From a checkpoint of a small mixture-of-experts model trained on Wikipedia: 12 layers, 291M tokens.
Below are experts of layer 4 (counted from 0) of a mixture-of-experts language model. Rows are named router (the router's row for the expert), gate (a neuron's input weights, with its number), up (a neuron's input weights, with its number) and show model dimensions 144-191. Each number is 500 + 40 x the weight over its row's rms, rounded and kept within 0 to 999. Numbers have three digits each.
Before each expert's rows: "gets" lists some tokens that make up at least twice as much of what it gets as of all text; "mostly gets" lists some tokens that are sent to it at least half of the time. This comes from a sample of Wikipedia text that the model never trained on. Tokens count by the router's weight.

# expert 4
gets: "ed ", "ing ", "|", "ated ", "ted ", "al "
mostly gets: "ted ", "ating ", "used ", "ated ", "ting ", "made "
router:450494483448543522564407545492443457449624536547607409446523517534471524480595555518463532539509511473522480581543457488584464479540518512475478
gate0:498512473453489431478474531497587545556552528539451435433480527413542504524541512486501494451514476477559497558441483483512452562574504429498517
up0:482481512522506440423488534519512522534502473533449459479466586509541539573513557439538481481507438454484455533444500506491516564469484530514508
gate1:496533518532546499486504412513492533543499604480546520535543490537452506518614483484460579517513595501488510499527445489499488493510570447489519
up1:521499471485492467512509602529526439440467491471503471480434536456524459500472499508504488542490473518521468480494519531517532481526427519512508
gate2:558515507546479527455432511554493556467535597501498537530505539485534446536500481480552538490417539454483553572460461497471522516576489531473524
up2:496491524542513550545512550547528523512514551546476586508494552501499534507564500476575537528468516413538544476413459519439480528531452480503474
gate3:526541494551499497553525498538424505531528429563443500474480443532449463528446450468533474450489460492537466481467483456486531491474501509445584
up3:500466414533452463497503537467540486475398551527531481513456526452491524450458527504448531545470579552504532533513501519593551422461524446548513
gate4:452446528475517467543531488485529447416481534567454549523452536511515391453509442525554543464416499525481522504513522529520566523523513478472525
up4:506622553523477537545506537576464467521461508454488463553499489488497582521455510499522486481469519492510511450479503513493464487506494527458478
gate5:439517519449512484516479474441535524491497548463447420474489471514507531490471510544547496489517513469474467486541461538595509485495429569530537
up5:548438484474528566538459532523514507519465433525409545508480492495427517442559565432509441551519496498519525497555417513454559560579623511509517
gate6:507554584484485439523575580469503545535494475544566578520452506510465541544478558482436479465446457487472518527513488484470457540486505514449487
up6:473532469534514450514540479387526528479495502473531485501549449454555536416514477444614513481483535474513482500473478587569522490512527480517479
gate7:551538484497544492509447462485504453579527469568524470447515461489458466498549486495534459440449557515506532492473526451472488557479512525450553
up7:524470445512560564535470496573536530455488488524519479519478505484534495515476540479453480436469445472445518550459508449413530544486495499525542
gate8:569496479489523508568534414469614547533448553486529482506507549410471546495451531503474458466408469524506510476469500538543508547489553478515520
up8:495474543506521550530537577551429422450544469485490459511559475521489498526505504507549543444500530469521567559521544514500534488493530548534430
gate9:528572565535423523508461497496456554508568508584491497489507440526466501561504550455508506483540532489488561545562480468513469580472516518503478
up9:469537502509517471477456494498432664490520508503539509531533513550479506495511552498441507513494532423417504518502539537479538501471511527500521
gate10:412435464550447507540552483519444520579439522524540526520472515431482541544489496535459511423511587463520561461418481485492460564523505488466456
up10:557546528458619535476462532525560505432557453483537435486503433522573534485489493555496490550506472519526462600613480517493566442457481527461521
gate11:530485502499531491478499499500419580485516494541506528548432497517521447534592544532486521469454485456480513479454490505510506494536536594490543
up11:470444481522498495515553429444470510534425538480520544496533494470462466574477523477492515576529585465543488512486542474570509446372519564507436
gate12:489455591566578506510480514534556595549509502424562471523533527480518522558501532429437524542504561481503559463550481486485489577527533475553476
up12:549416505458509490533469516536424533520427505566437564478488477582493496444455418531465468524444451460526488538481494524529478510503456441554444
gate13:415514487563516500523507494527588515482533492385508458541516502457498455585490524506578531454458557534580494505462468538479521510550453497543480
up13:546550478485497496492477516503449502451434524513457520520511511496512487466539518576449488542550455421504539443495522481482525522490466522453414
gate14:496539495517444498505491528473544505476541458472495479487498559422540519453525573522446526503488591517561430527473539498535467490489515513476527
up14:472475533514575455483542513461431482518450557489441478540512489593470484527483428522525458490517448447462502504518490471488560473524540436542482
gate15:541571496483486465499497568527535518532411584478432496457566551461533520477514612485472499505534448512577489456557481503498477513458575549595497
up15:469470511481526465488571514491466544543454470491524457540546544504494512566516542510485488560519531473491481489493517502472494467608560475489485
gate16:573491468475530498517485519544499508572497508523500497464464519544541474538524432502518596525516585504488529497546509488545452437529493477451553
up16:527528503518472453457543516478479516490523485473460511496556516508526502504481516548482630514547636487467474493525432557516445456445522493498494
gate17:522509486501449417503550457456544552439474517553530520525553436471540460515520539583477552505526553498514457508452519485469511443470501503477485
up17:440508527471562542449498517481444536459590553429566509423524495511408495496446534491570508447505460500495521527530475483482475489523471544549446
gate18:501486547519471521456482537427557462542494477541559463518566503416490576450482512505469487463465574479526447519522515560450502569468446471473484
up18:465505524546523525458548519473476484557550521557511433518533564438508560480479499448486474509541523530536454507537525499518505512540457540473476
gate19:484505520531511553546501477482528534502512444483480506553499515488467462448479545466500537561519466581510483444488509531532482539494395465476478
up19:433557515544492527560490500514559536441456489421474470503452526512467481492510535476502528551427477523457485485470500521572511548498423527452513
gate20:472404498497429491495518521545489519597514502522473520452546428497507502571466501471460502533497591597532476445482493575535500419422514532431451
up20:478501470530537483481535520524514499515458532525519550459533462525533530548503447446519499470451520517458434470475553502445511525457536508460487
gate21:484425502541544419418521513523505528462504582456546520486517529475610578405456454482487559506475447500442473464554473517532494555476496489529473
up21:476452522520569465549476514460468462552436523446536463477516491501504592496495505500479413484572443490466484485464527484508511476525454463469443
gate22:466440482452529516512434443480570481495485513563566482463543473434546519488516416448525475461577502500515541523453478465493581553483579502480486
up22:533549497483495503505483542489525514489494531496537486517549499535479433462479525479451515422541537472499595520506534531529524498506484502499492
gate23:470537533482480503484485531538548528498411495564517509486476418458487541477498493437483499524465474531602520480476507509481460415490552509544430
up23:448499525488582495435443472487483490489490509533525500487464588587523411568531505533608490462511507459500480483520470504553475519476472513524570
gate24:438483483535405517458544437454495546460569547498500485504507457508512533472554581463521526526524510447513447471555483405528414497435501458526571
up24:532483494496604513546467515508507533480432477550558506450502540542427465475435459568481458560496450543488543483463495541511602514495451516534455
gate25:509496522514494509517448480513565416520465518564415562423483479563453495521517464473552515522507420513544480546513491509493455495482542440552469
up25:473532526507504454501504555528463589503539459397607451511525454488501482456547541540450474473473647450484486484476530560516500504516469459503498
gate26:482557515525438495443509561582497474521476454422462521567553491490486506533471485545480561518559456474499562503545537460586408503426541495456436
up26:554542469547507574474478548417528521538544468512423533505455493493455507464492595452524474534559472488491502520437478570440500543456531430421500
gate27:503512533500517519517498513486441496582460547526427423460494453413477539553517511440576547500484528422537511509484530482505495519545517457571540
up27:432543510497513467580493432462523529487477537585509456580495520466468444516518529436560511467513501565458482474503545496533545535519519446528573
gate28:476546460478496477561515506443433511467483494550533460460493527505475424469452506489584537534556488483566489551527473489438432540441489451540583
up28:475454499444523498495506510441462548485506556489582504513441526542522408514516487459495419460540485537475513443457476528483450538470486480422554
gate29:459494496495464527495537559497526544449464496525492473463472540447452483453476462405505491485549560530526548525499482500513481455507551469487462
up29:553476447495553534457461413511516471501570470467508512527498512575518504584575517513480478493477476527532495514511494570478465541462552488490549
gate30:454533506533453484502454451564511503422516499571528513524459563485468442501559449612485485444513543489463479544489456469510469494555506481515483
up30:551488536511475501552464498450485534495510524456456436490549453443558532539436429537406496506475483418529456481483565460517502562481538613557484
gate31:449511529480542506497549444476493460484484541572505544472459483471547568483545436504512487418512475446430506473582525452501524530480444478517534
up31:498485492516446542475484535533512535560512412503487472498526525466479432577493543497460522537522535489568475530445494511546465467539586486508438
gate32:547555488460575598493503448478514439523553519539537483569554507532522522447555493495467505494531511526491470507497535508509517521483492559457474
up32:430569472444552495412455502500565458565519532471539480537461470497536530524536503473502483383521475497445466540534422535490611559468456520467503
gate33:494510588486510566473530517525531476500489448485473477510471499557487493507445517502453485528467489509483568494533507512508544526478502533517508
up33:566440488499481499522500506502536548507514512475513577442469440556492538495491514482483498514494477438501479548536450437473457475521457446532525
gate34:438513461527475485563509504552513602498476478482533466440525519473462523457435496459520513463444479487504503565484445472531508602561521501523533
up34:476588489429462445527503533469538534549456483495565445507505480486544528460424565517593453495494518490544453553511402446493491547521517411528512
gate35:500486497541472422554428501439535482546492477470471454544518553404456530527420538479539513509483444516446549480443461495456513523516516486489499
up35:541458534511609511420469551538468512515522502468449523443417508560529481505520519533557545514554410390456531505546521448563520506499516485531493
gate36:539423515492416543468485483536471504472530519500501548509477481520457487529572493492484558481469503540512492503458505494522499524540526570572464
up36:513483567465511471488477444513565501501525473511507474529519479579452611475442492489400580530480465488487514463541536465533496539542490564534502
gate37:394532501564539441538528500529473534464443476562497495452550490514532485540512533462541449502449460405505431490496481483528453539511513508493489
up37:501461490515500465484517520501549431566478530528399428517528477543524419523473480500457567546465491458489516515591528468525502518540478499576542
gate38:535497545539504472464478472486465479433484571551493487512445491476445465485492515435469580542547547456500562548543481485485515527520517460469543
up38:511483533536545399489504433556519461505462546504504470451535506439535559486489534474488529436501434519461450492442510449547479530488505435473493
gate39:488520491530475497537503460466581558517523518561546453498492455590536532491419450512500527514541527449528544559507491457569514469515480429512555
up39:513500517458521483517586608533448486443523580469549565468521438505533480414513464538518518523435545539469464448510500476450471461498561507484444
gate40:486522444496517472512483482421435506485467475498503467527493501496464440533471596507487491540467457543382482510463495508466508483498450534456543
up40:538406397478480398560487486466472490486450568456475460450493500502476556517491513487479490527473524541527473461451497482423484436515530489503486
gate41:485485512495488500539519554550542504606558542460520492553487547509488567501560489439525511450481550559534479510497489524488446582511476558516557
up41:536469460506548493465456540447401439441445470480470467460495451550487495443484477503433519568441450458498484504462553542510566463481505470543496
gate42:470452458492528438540430488464489482562532498454468571499451485578496495486538572545599534468515501491459497487506474430495513489495552497548485
up42:555451494477462535418481484476467489557445511506520452453557477484490516570488487460481494591573520525483500570463528462504473526447531455426537
gate43:506516525431567501566518468504521552473475470516460436598463491488522536499507462497578443512510511490550439454513511569466514512502442451495488
up43:523518540494463484474458555555514504524538530532573596511476559379529489418459534469485521516527449529474556507513548484525519533508460459574473
gate44:461460539572535560530471491477472530475528474468503417486542537490518538443531498486506490500480489584502523601524430434524500532505498462508483
up44:549567483556471452482565539515524462493560486500471551532499443555523506516574501552535476516439593494518482464504481511538501556495606512503490
gate45:557517525529559490438507527479533551523554477503555502502472504462446539480485589418493503520549547544531489485540607455524456565454431421509475
up45:517565478476446469604498479545469444528457503496502540505569469498539508518524469485534510498481545554517524510500475503546538428515564558571498
gate46:512497561439520481395522452574523479500587510490558438441511429408492471514467464503513508491480478520517498460531464502484512489425527472513444
up46:565491437515490523499449512530447514464465610499473494463548518484480534494588479518505462533517504506545499535425557475490511483475476461499507
gate47:500398469487519551524459587457513531383510523539524481520547525464430481518503537539529522557455548513535443475497494552581489496544421503540458
up47:519538495530491425487473468542515472599478462477452495503480511448554486510457565471542511503515498414462550484481434472470533514483514499493540
gate48:491577542471533532526512467497505458500488482529502479531540524499484515518524565476480622491475510458553444466539444554481415497508531513460575
up48:481526462484438399380460568485487505528409518446438524490482449553496527539515519515505465528441462587508456506516470524539543531507517475581499
gate49:487540517418521526498474458549554524540479525498549550528495496464502478541564503510494505432457520453468494506490466439505474559429531482451419
up49:466499551575464482463483478448587527425463541474514381490519445488478578485494539422509473526515458560519546442505539585519497472594453467522504
gate50:598548537417489539451517464504566490528521461470525510464498524470497414526500479514403536465470529551522551500551484491426515475439547528510459
up50:518559463526570581502510519496508510534511497496538502405492474556520513510544486509501486462453459487517540539444537507494542465454498515461396
gate51:478480459401474455522456505432512423469508528520447527453470493514436501486507525510533567487557518487526563634499495470463424493526502494513492
up51:506475451456493461553485429519498445477505442475456498476497522506518596493479534513607515474527450542414606536442543510462446438518507447536556
gate52:466575528498556493526443528545492438498487478550488473564479515488479453467470505492498462425453537525434511480520471416496530523548470450466510
up52:462564425432514477542527503450502476460512500479489529462486455523451508451469588490531483502505461501505497541450529453455484481491478482426452
gate53:525519520533574496420499489495557570504528467492519526444531471538495437534508535474544493519525525487511559577432526455448447508519524443454502
up53:468437520436396579502472552459527519455478462461491489564537560460429492461460469514489463490545538543527555435535470475425454484457534467470488
gate54:498471542471506496517544465516437564493522564549490419534443509496547509512498466476522593502449469427585482492537519472498542527515525464433516
up54:492504474470425568547477519516513613503564558452482513535513472547449556567509514507484549513535405468492488563469491517454468549502539461487507
gate55:475505491437492568529570544386519542517486512471497473458505540435518548397502479501556559519528468569470442449471469514530491508473552446460496
up55:499462504448559510431550490483452516412555479476511484483522527561509541502494445532530434529555476443458570471496504512522449525437496445505505
gate56:493495555447516449478499523533517438512519493450501465483422533462520546490523498514474557499512448490490515470507464550535490521469474549499507
up56:466416474465511453500461493495528436484492492470490487448477509484484561506561541502438524473480472492539496429547407535527468499532514510499454
gate57:542550463424461481562513597491508449538522514585453520526522537498567478492387459434481476508441443491529476508516480467482541506439534560457541
up57:401519532544470475418533451481511492489491505542481459409441520476499510523518475456525497534511439528429511511501541545533500525506407583525481
gate58:514549460450464519473534474476524448482493467474541465511522544454483448562463510552486467473525488452523584583510490468543495555506473487540581
up58:502523439482505476391507416487465578442472506554482523539572557443484459477537481558469461513525538485505446560474509511543447588498503534496544
gate59:496432495494538440577481508468472476494472458492461541466578526480447487495483507569553486563520508497527475494469413448516510526490592493505491
up59:465445503409463454519478589458464463513477473530468486458568511518522556441452459453506451515454465562538521455439468531552496553503627450492472
gate60:516478472575548591540492480510447421481494514533514499530449523471518525505523457516457517450548519478503504579545471484450499588474519514458586
up60:516485428523467466466492502486547515456563492559454497447529518506505536497507478462507510564472534502526507486515441525463525505548444471484412
gate61:517486543511596509506459450515508454458491488520548540472555570420518502484480549540485531511472514535488504550530521544468540599436494503529530
up61:551550489560437489515529534450474482401477482432438490545493487517485461532514502468499497452542456467550528524491420419506485538468526546498486
gate62:571525530435437508495422478524529440490469494518463475423525563498483540498536423487501540483489572442560490403586555488495503512492460456470547
up62:568527470445430439526498448528496466470517508461514491518536456515456528473595478544466556496483528450510501402516517447531552512599518523521494
gate63:519506410530473482468567504489518479493538467483537441465491505476534499466429482467587490508564431536556563447523567523464514492551459469487605
up63:472438437505507535491490456467469540470531528517493438550491480518497521500456472503500433524462499458471510453452461428500543576582503591519576
gate64:500535456447517428509414480497501488392489473560556483440459521507602513495557464458490485537462548464501454455508511480539444488496495510503432
up64:401509607497456488522538508536429455513523473475483468466480546490559528488551492444538531441545516501510497509458540493442515517512468422459507
gate65:601457525543537505477493485547458439493497524476533562512502454461420554382533497418547518521506509518571546543467482543542563514469500513502542
up65:494458572547548501568509457493481399513499505494555525539561460461485541455524485452550497560559492565547549529494516496496510562539492506538472
gate66:506512425489468455505521507509529454469469392479556474508544433524500493503533549593563574551470447471544481512530516495469484476451534515458536
up66:520529519539487511502462533485559518498516441584624532473529489520489534521527478495533522472465486531513474518511481484455483519484462532520558
gate67:574514655492529531462484474480521467475517515509494561437532541521554470516531560503526499509556534526549548473497453487473433552517450456447513
up67:454586490520520571386480497514505510530463523543543472433511529529525486469490447481524497462408555503567528543432493367551539444463499492528395
gate68:552461435522462450497553443473541526539516520436500546525482535532553548511513477492471449516526508507556523505520547505501481543462492513473540
up68:483534572504493453499526431477520526479489492499465489504547591522467553519488503481546493506518431499584467517496490470488500493470498557487511
gate69:477451445496490506526466536496509437469501463462550550508512542486456516495535486463556466531456512459521476537401501455491445448578506544453506
up69:520466511459500488446490533492504531500484485458485448464530462495483462515512473502440519538454489539483576517534485581545454578452449413505473
gate70:549487473486428474543511552484539443488489378480436464541481506460471487536493494475511497477444483507524438467554488502504555524475465539476489
up70:514509498502467495500542561512481418471518559458461515436535530523522485532477515490496543524538477500525494460554474480491496505529501496520583
gate71:535481553458548462452455459547523494442577455546531483522475508461477459488546523521469526525530545493465493514509541522479528466512475523446489
up71:505467630476507545550438483434579548499507520506469482540523520457458493498584494533437533506558491520478467531538587485481522482498498490513426
gate72:501566549483492544540464509471515515542532510516577492442477479554496448536517494518536513472543437451411560577454449546505558490455574433499563
up72:508464413571455477476506479571471435433460478455449519606541537433459536510463532504492533492493483435542533443509496504505527529522505492536417
gate73:414454442510472528557469488538423439495506500497546513515504488499536494467522445526452503490487521501422429521482522552506543507533554513494558
up73:473472563558510538435451540609488456447540581522577500551503584541456528528477430459459538529463517465499496487563594456545532508535453428499517
gate74:495525526506507492427468443567466467560430488516549536574492495534591524475475518523580503452445458596521475551555517530536481489525487457503471
up74:471455548548483499476500534561497474510481525524491483541530474497485452512430472503461505516438531545467541525455511459550504480514516580445511
gate75:537518503457428532533531536497419485452497424522499483473498534424524577485477508463508549519536468530523493438564559503474543448462463550467514
up75:482559491421554487462486515542484497465482538441494467509458398552469481493512532464457516462475468466490521543484448541515469455587539435431492
gate76:486454537452454551589473543505525423479547485467455545464558535525419480485504502493472497466427512509502447536498486457557454413543451477519513
up76:485572471556570428500484523531493456490471506528550498574411491489582536438510467508535544567547514532526476462527515542500447436538498523436542
gate77:496455495588510507404491537528552480429549518518553435481418464536516453490639451482463416556521499534495514453561516531458520493447438501537482
up77:441456531479500498508526502598531460444479524529528447585495521440541497503576436518568470443524512535508476499491566526472503492488442561480493
gate78:494499527461499620518483521568503482520501486539452470519533560436394492476459510426527522462466531466430501513458530479478458463479482538475463
up78:582482506492577537461482494533518451467415499531516427504523493480435531534520532513485514496483549511484483509507515524472496533490523479468543
gate79:516495513480415500500489508444528516527508511501483554539554470492461557434508494517490516533493489524487487489547483549495509475500484530525499
up79:468488484529539381501535475525527492557484516518493502486486552479529522551486480534575459591453494518464564564470488463522483563515487516495560
gate80:423549462525546453543515470553470517521474512493511554465513513521459544493502439488511516460482511517487491530493522422556464485456507490461517
up80:509514479540516523509494503525520493496537462580544503458485541412490486569558481508500448518522499497570487465533398518494517490489479435552536
gate81:485527561398439475442507493468514564391445529471542505600510489498446540461516460481515567548515536511488482438484513500525552467551523418460508
up81:484472488521461585495467498598497497488541539476473492562487519432487519369535507537527548539510455503507479517515508441410492504528530489452464
gate82:440418489491532475512476445562463493514496508449488554493483418475504475505521569460569532524531531448509516520560469427494554505509531488552473
up82:478404450520437511520473545514450489521506462504534541513423442544472489511517496516500453493482491485530484545522439567482508459504484517447445
gate83:523545554471505457554552458498502395596467449544454471556530537523504471539422440411456424529572421481490547535517511584453527489541470542490500
up83:493509450520521481507486506533519479384479511539521528444488453452556429502513469443539528543473515512478467485600466492507427488467569445482472
gate84:502536524543426424537480441423474485481496534505475509469481510498560547524531535568482508512433533542475465508512562543505492501509538480418455
up84:525542554534459459519510498484495396482426497520426498505504584427573438478474501503570540460477521464491549551545571453481490562567502553474527
gate85:511505582508484576474488416483537472582528480509501516567493445504499515451476480506443506469461515491526486525471518426439555512484511517490509
up85:442440533482527494489456469503524448540525570490456488542475480536452480445491482549504507482477548589495498605502440558498548527520547511503504
gate86:519530465502435499448531463518450504526493524563558507485491483553494560465510516502561560508520482542444528493493509547445550427396460537564525
up86:514450486543508500522505451520509460448563426440403471476531509501509485485495466494546589478533503492528520533518501577436509506499565538587494
gate87:462558529510488461511501485428480550434436440566542521488447530486501489504500485544508553478533519449458414533516445503498522583451510517526500
up87:521460493469515578484483513565582504547551552451488500551514480496540508449487555496505491567540493503518584503491527527483500465462491592504524
gate88:565531504449508529504397514530498422552556504510534530506492463449466467455467464573517554501440495560536515565500535497529478511510506471517504
up88:519521501507522529539537480457444526489569470529512481457553524455416454453534498462445517543524487481560467436473526491454595536484452504459507
gate89:494419582504579469488539537533527450418419438483515446497538486488522488497507527447437497521458523476545493552538493466438425458511491465553516
up89:411436522512562493465501527519432478407467453473504471529456552552500470529516492561446473510561467521520460469476504474515470521525534444454499
gate90:483513518487467445539544552454440500475520504395434534474544490520508490482498509514506542529456550518522417519533494534515555496508589501428463
up90:553573512586491493543535422458448497609504448529531558513530543520443548473452506477475467490503468474460567445483521542424476493477425498547525
gate91:585496458500486528501490503467527480543485467456493465504550525485554413515510439498522493484418552522509519483495533567489536517555468512459512
up91:450521499495476480489477464531524596467486480555499513482521492486500522493502535552452510476480536489454515466543572423473520497470497504453543
gate92:538474500501488467415541497503470467493542521535538578470433509542441523448489470530464542560448450441519493552490479440541520452513541537497509
up92:503466583538536535483579486529468492441574474575483530482466528514457458589534477526447544590483572457528447454483471466466481409490553526522475
gate93:504517456538458500521525472488575472510479537500472503522490537470622448471499443476483512436494485490525540552469467527452467455477512536513519
up93:509538491481532546468484445425435473440499443565526558533523506544512480539483481550509533460521462563511520561485546527534527519509528508521489
gate94:472486546566569449531480427515502431588532447600547499529574544497500485453492472507465566476517507536534510510494502545541438511488502615463530
up94:503552538429480615424435439468546473484524468382512498463501504546474499488512522489543414473498516457487525526496534513442559508429519482543475
gate95:488514515508529525559469512506558432605472522452488493546500467422509513462455534505526533493451509456499419523527499533556486474466469534441505
up95:531485508551458528543505513528502549450525521466483520543537460475470555503481503534534557480571546511500457507536504477488488487473498392477549
gate96:546554449497551455488532473498490589512477575508493549535537520509492462512470515564546495519457595529537472473565562587523483574438555411565473
up96:515536485479523509465528464491504580497473586530492520476498536569527498434504480496507490549437531546528480523532534595518499546432537480535418
gate97:503460535503522559567514539490481503531508509430413545535507571559485460554459468463483479476500491490515494468489521537450478599550534433509504
up97:514508447476512458504489514433520464468518498462507572560513459463529495498420500521519492530531470502523519453483523498494508441491453509479499
gate98:467562554465541431512522496561457475544560547443478522553493444433542496491550545458515528490507461570487514539456454528521547520424492469493492
up98:462461445517506466529491428501574547535498537506507568522447502508502480518536525417560479523520500422508564508570542568518469469494611540445485
gate99:462561535482510375490526578453367500476510449533566452474476464511516599478519555519496508487457483471454557511536478507493428516480476477547495
up99:519470491465498441563469524471478545459502533570503453478532500495508456488442576469570568394464495436463523536503475531534425483465477518552553
gate100:444595558464474475469504497480494452540423582451532473496533541492509534480520474497455457451539465536542555507493484518511440503501454483503477
up100:376485513487542494516485465532499474491514475566540526544562558467533474482531517483514541484558583508540514459507462497510522481521471464488469
gate101:481593519496505592545467534573440472444510504478505516498516441489543494495520482489439503500404518555541468499546538515491492466539488529448542
up101:527569512503542472517504539540471472473493541501501551478523565459470530513464488565508506508516489459532481476474465476503499510476463506506529
gate102:530533518477500517492470415545551471496469498536536472600551574567469520450523485493461456478430501506497508486514516487536414507528513484495547
up102:533528547510509541547492508504440456499483480524497520534542554493478457421547468460516465511465529495440439555515498477467426533501531510498591
gate103:461543518450501479572433499552531591476595541461478454476466485442449470480498555496491542461528546478511490485543485556504491508493518484479534
up103:520467494440493488448497561553475510487462438462527503519528437481419533510519465552510503460552449452471498488520443480454515489571456471463441
gate104:471464503472508480487513478480438500493484474497525468442483475441552507483512467525525482520504485557475579498417469540477525447475454521488484
up104:467498535537457487483487437493530509509477473571434458477500495423503511479575541456474513492462509565498514523532515533483518499458463473517522
gate105:529493503513514545458431443487413466473508493528454489490551453534435486482480487509476483545435530486517497507495496547404480579524510518458516
up105:457534504456540490522468571484480509464538551536487515526537575502365497487528478588524528554524420551510455538545500543540510494522547438540524
gate106:488481532477492528565512524515549555552464477495461489538575527477478507482490468436511537527500550468517537518500511458567481542423490464472527
up106:565472408508483537407528484513506477514543543505490576509461545528486496495479419513466517516472561500505445522395540489530470459495470462575485
gate107:534576541518472491495471548542503476467494520567514588609582511519523470531523448458458488474442495472579513446575518499547528498468535523513567
up107:551484471507502467544480552594487483488476526510578438407478488498587489503506397384473452450518401494541539518442500496466463539536474509545477
gate108:523452464473476451521443523392508503550488533531493519464540482482437477464503500525523524456459546477568474465536492585474541522413524545513507
up108:448511518432432504531493504547476568469518548483483537516477411484556491475557449466485445499455514529437553473468478495537524468503473501431504
gate109:432405430460474467529504482462483553377475562519499498488516492439513448477476525499514456525510514438441412489491505457540460479528448488546557
up109:509490530444524449412557492550537479518510569441521554492436475468507486430444455561517541467500546508501510533480474540556578496559574526431502
gate110:549461410532491466530479518491549579552501449447526582508563543466459528552523515510458476486510464448534532496514434541452475587480547551547418
up110:483537488446470550516480492386495503439489573484520530504556545462539509507535530535522522448489514573481460498457532460529467471460529578513488
gate111:455474556488483506486510537521489504566493487537489470510476528539479506471545460477466509437468523495542453549478528426598510475484521452497510
up111:487543420543503543562514533443492489487484515511459518432505443523530496583456498460511525486480518496568587489510570520488502474533511597554417
gate112:549569547514524539500483504484518483432508495471503447432574474523481494432476573449413467531450509523495496502460458464527492502505441515498449
up112:449454486561512503536503553477513511493559511438510551494527551520486584419560548477537473476512476504518530447436427434612511545578426474512525
gate113:542517477501508497512462542452531489407532525483496438515462481516477496520530485568559465482475501497490472548482474516497476506455519531444551
up113:509551466547529433471451510441450540445442486524481558525484492438531463489517584444467490531484518424495440477555420515517395520502492474484594
gate114:566502547466481459582451511474533546570491504520533416461596411516526483458467498523491531478491568608529528488507536532489484529484509509482495
up114:567527544477531508501443527520548492458559497547552453487543505452481533512560502519534533572517524573550520484518466454559520550520597550519420
gate115:454466553465509533479505489438512588524565466515509533408497521522450433488476525548485555488496424402461503435491538476534505548491528508525532
up115:538506430551504445464549420592477466559426537414454523505539536510527515529463501437431471445485504542433551469510503463501505483500582561479567
gate116:540525514540491460499481485546461573570559473539524483461544502503566459460501490544523514516487438537493526524542449510542552475559506494488617
up116:477411493576484518522546518504542484441438517528550503492461526503472424466523540538512570546496568468480499541567524560486459516557484555489508
gate117:531472561474437484539505537442463522548469456481519467424475421473535543477536526550517515511488476464488497460561570491475508516442516542465498
up117:612530599507444501485420518448562396551518501488507514511525510517555469509484512532528466536513558531510470529492527550464608439488506523469542
gate118:502468454524516492485527496468489501474518457442502494485615479572504475479472520521577520483468573480509607534495533567489475506538534457591494
up118:486456507477495498483520551540479489529492466523528480450561532517592567451455510543543526470487570506531560448489511564470443496553507444571485
gate119:477491510478538550499508515512448519509458423575495478451516502562539519600531503561511466505504492518482513454480542508616489476508523481484456
up119:396417535495495488465500540513527537505473437460523527487534520428480469453410519429515565456501501414478522487519480505510456548507496562459510
gate120:439569537516504500417434448465419502523542475477396534516492524491511506546531487500481502434391536520547502501502524557539515564489514459520492
up120:576528502508522563530584485515521483453487565481516529511468488451457473408477498478421501491576440514463562473506506472477481560448479498495539
gate121:543512519492459623502422497543499516494543430498451456499407511515505478500540463445497559503521520488488541568501525461470427473574467420580522
up121:432552492603495490494493503516513519516532501443524492481500545496538569558487493494519555446496471488427550488536508431524523521440487443458498
gate122:626476475576474446442438537476436521472492463462469516391508467500465495443490488471542454514479454553458416501513543456432543448553530499446416
up122:446564478537497528579482517481536475466496538480553460591433517466484491516569469528499490477506515482564529468515534539549477491469479579543595
gate123:556541516462525505552509474448526478532547480541542473553466455556464502479566512521484515441493512490464444494453519503467508458524496535488541
up123:513456514444536439495499452440439518542536503491490501546492445485572476564430438457556440534486476441486582527527469485487489550437521457564468
gate124:503410483527476593519491521468576566494525511546575506519534472440400506568534491538464498517474609483510443439528488473516503520528551421568480
up124:500475519459500502461458488488594519581555451451465489459445479561507470418505560496532577464478456538465490540500509542474514526529494542524490
gate125:513483543561459471510526482623466501498543520508458466507498516496479508471593546361558548443442604459485517512548555506501495479459442502432552
up125:441508469457532458477455514414458528560484467484559554520477471485526513532435409618446481522507441484497455514478441515518464503535506474494413
gate126:496438528473433463510508482514523555412506551580560547511480490414483454436459488532478493499473517548551517470526585534461525475464499446558441
up126:512454496446484506478479434539513518464555571567534440541464522455522383506473493515495507504512524597548483434515539507472474455476481515516468
gate127:511454506513498498494519554438521486548530520502493464467498496501563517499532510523432529454492474548451578514474563506459509424539520591476575
up127:460589455423418493506449554584545578465489439430489529529548560488475457496504501488560507477474505478438471471476528520515487534512494512507481
gate128:494460533429547452433491386520562512452465520516511493502456471491504514539473514510535495502485480487499477448524534447510469496520580499496446
up128:546530492518533506592409440445524460503510500514526486484457452482484474462497484450509443484478500509541487480464538501453501530536537480542505
gate129:441527546479516500424494419478491541446505478423481470468541562486499529543473540490488526513546528505506474510466513510493510423531528488446498
up129:547504430519485516527513603469516457564470543559499512560538476570460483492520518490477452455447472526493500513576515543522504523461496546540512
gate130:507530408414506460603470514478536488562465473398587471506533536443503574481552505460467499470423509462521502506536467582584453461464471560457456
up130:549490471465430505477476499520418543594507578502499522479588498387489511503597512460538533456468552494474481500496466497571485429549496529478450
gate131:537543479509501470475518477461531579515557477553526426568602542553436431537507538409560466513494453461488486537498481492504453531471528490614542
up131:463593499561553592472476452476527436511524480444438527490554437493466582441540514476486457439442449535469536516460479546528479503496536516558531